python train.py --n_experts=48 --experts_per_token=1 --d_expert=128 --activation="geglu" --moe_layers=[0, 1, 2, 3, 4, 5, 6, 7, 8, 9, 10, 11, 12, 13, 14, 15] --balance_loss=0.00062 --balance_bias=true --norm_eps=1e-06 --grad_clip=1.0 --seq_len=1024 --train_tokens=846400000
Below are experts of layer 6 (counted from 0) of a mixture-of-experts language model. Rows are named router (the router's row for the expert) and show model dimensions 0-127. Each number is 200 + 20 x the weight over its row's rms, rounded and kept within 0 to 999.
After each expert's rows: "comes before" lists some tokens at least twice as common just after its tokens as in all text. This comes from a sample of Wikipedia text that the model never trained on. Tokens count by the router's weight.

# expert 24
router,214,220,174,208,213,232,182,177,187,209,179,184,164,231,156,212,222,194,180,208,185,209,198,220,164,188,213,158,234,192,228,172,207,206,183,183,189,194,188,205,172,209,194,197,200,233,179,222,211,196,194,217,194,167,167,182,169,219,196,201,185,202,213,212,194,190,206,260,167,161,194,232,196,166,240,202,182,221,231,205,199,183,166,177,200,195,180,198,200,216,199,208,217,202,188,228,166,176,199,189,202,204,204,168,204,195,222,231,189,208,197,198,200,197,198,183,201,173,201,232,205,233,210,183,227,200,188,228
comes before: ",", ".", " and", " of", "ion", " are"

# expert 21
router,200,192,148,216,227,176,186,183,186,193,190,209,170,216,179,185,229,200,187,188,181,212,183,195,191,159,192,190,197,192,177,175,177,203,194,198,219,213,209,207,181,207,198,189,174,195,170,205,182,208,215,184,183,181,201,178,207,180,198,212,158,170,181,209,168,208,195,212,178,197,178,220,166,197,183,183,170,206,252,227,211,192,206,216,212,175,155,163,204,242,227,226,172,234,181,193,209,183,208,222,196,243,219,187,223,184,214,210,212,198,221,214,223,194,204,205,201,228,175,225,191,210,196,224,212,243,178,211
comes before: " by", " to", "\n", " in", " on", " with"

# expert 37
router,178,147,220,208,216,193,184,210,188,157,202,220,205,201,217,183,202,208,219,210,180,191,223,208,190,213,213,216,183,179,165,201,215,231,171,189,243,229,200,193,201,176,195,204,175,184,189,174,202,175,194,211,225,250,210,208,208,184,222,201,208,184,173,169,184,192,188,214,202,200,195,181,199,179,170,209,187,210,216,202,168,200,228,165,214,198,190,189,204,150,192,188,208,203,171,186,220,193,204,203,244,164,217,194,200,201,216,199,204,201,210,148,188,225,220,187,181,209,176,179,169,225,170,244,227,209,195,205
comes before: "ed", "ing", " of", "es", "or", "up"

# expert 34
router,210,219,164,189,200,243,176,186,180,205,174,183,170,233,144,183,221,193,182,207,183,195,202,207,172,183,209,172,233,199,236,174,208,198,193,195,180,197,195,191,184,200,208,193,185,223,165,220,218,199,214,205,185,174,175,173,186,229,204,185,188,209,205,193,209,186,216,262,180,156,212,224,212,170,230,206,190,216,225,193,190,189,167,181,193,200,168,202,191,209,197,192,201,211,175,196,157,177,208,173,186,209,201,185,193,186,203,245,211,217,200,218,198,197,201,169,191,189,196,233,201,239,201,185,227,209,196,211
comes before: "s", "e", "com", "ro", "ad", "app"

# expert 19
router,187,166,178,223,195,175,204,199,181,222,223,205,252,163,201,203,225,218,189,213,245,213,192,205,217,193,239,222,200,164,173,219,182,228,199,202,204,212,240,183,216,236,192,215,223,177,226,179,220,203,199,177,218,224,223,221,190,202,226,202,208,212,182,177,216,198,183,180,197,233,201,193,188,227,200,176,195,188,196,224,203,180,187,199,199,185,216,174,219,216,223,193,189,169,178,200,202,182,195,198,203,167,193,208,211,209,208,210,214,190,212,192,182,230,162,198,189,217,218,160,223,189,210,201,158,192,262,195
comes before: "\n", "==", " The", "In", " He", "The"

# expert 41
router,209,187,248,171,183,161,217,210,210,229,231,222,203,176,223,198,218,189,201,157,217,182,211,169,214,224,194,232,176,218,197,216,212,169,241,223,218,201,203,191,222,208,178,202,232,179,214,178,208,209,192,189,213,212,206,198,197,188,182,178,212,236,231,212,213,232,205,183,214,184,182,214,219,223,200,172,222,232,194,185,199,176,209,207,232,207,227,216,195,190,220,191,204,216,227,213,198,222,203,224,181,207,194,223,172,198,145,174,167,177,211,197,182,190,181,227,194,213,216,190,180,191,208,203,152,200,187,197
comes before: "\n", ",", "a", "|", "st", "gue"

# expert 3
router,193,203,181,212,190,182,206,155,201,197,187,187,207,235,177,208,232,178,185,220,201,203,195,181,176,183,224,183,216,224,201,194,199,176,180,223,208,166,203,221,179,201,201,170,162,210,179,196,201,199,215,179,208,184,190,143,178,224,199,209,193,230,224,223,186,153,182,233,178,172,198,202,206,179,229,203,175,226,203,187,147,210,186,191,204,236,193,206,174,217,209,224,236,194,182,180,196,193,195,186,168,176,173,174,225,220,207,239,195,212,193,228,199,183,204,200,184,180,200,219,222,224,186,182,193,197,171,211
comes before: "\n", " ", " 0", " |", " 1", " 2"

# expert 18
router,207,239,202,169,224,203,184,217,202,189,199,202,221,220,197,205,191,238,197,243,218,181,177,196,199,204,254,165,246,191,205,190,191,159,207,182,160,183,186,176,191,215,206,181,227,197,191,204,218,196,207,227,180,184,187,228,184,183,142,216,200,197,227,208,208,193,239,207,170,210,215,226,222,199,223,214,230,202,209,175,169,191,209,187,208,220,166,221,190,232,211,185,223,195,216,188,184,193,176,204,181,215,171,199,230,223,198,187,190,194,184,181,205,213,201,192,215,237,201,194,202,214,180,184,232,207,170,205
comes before: " |", ".", ")", ";", "′", "%"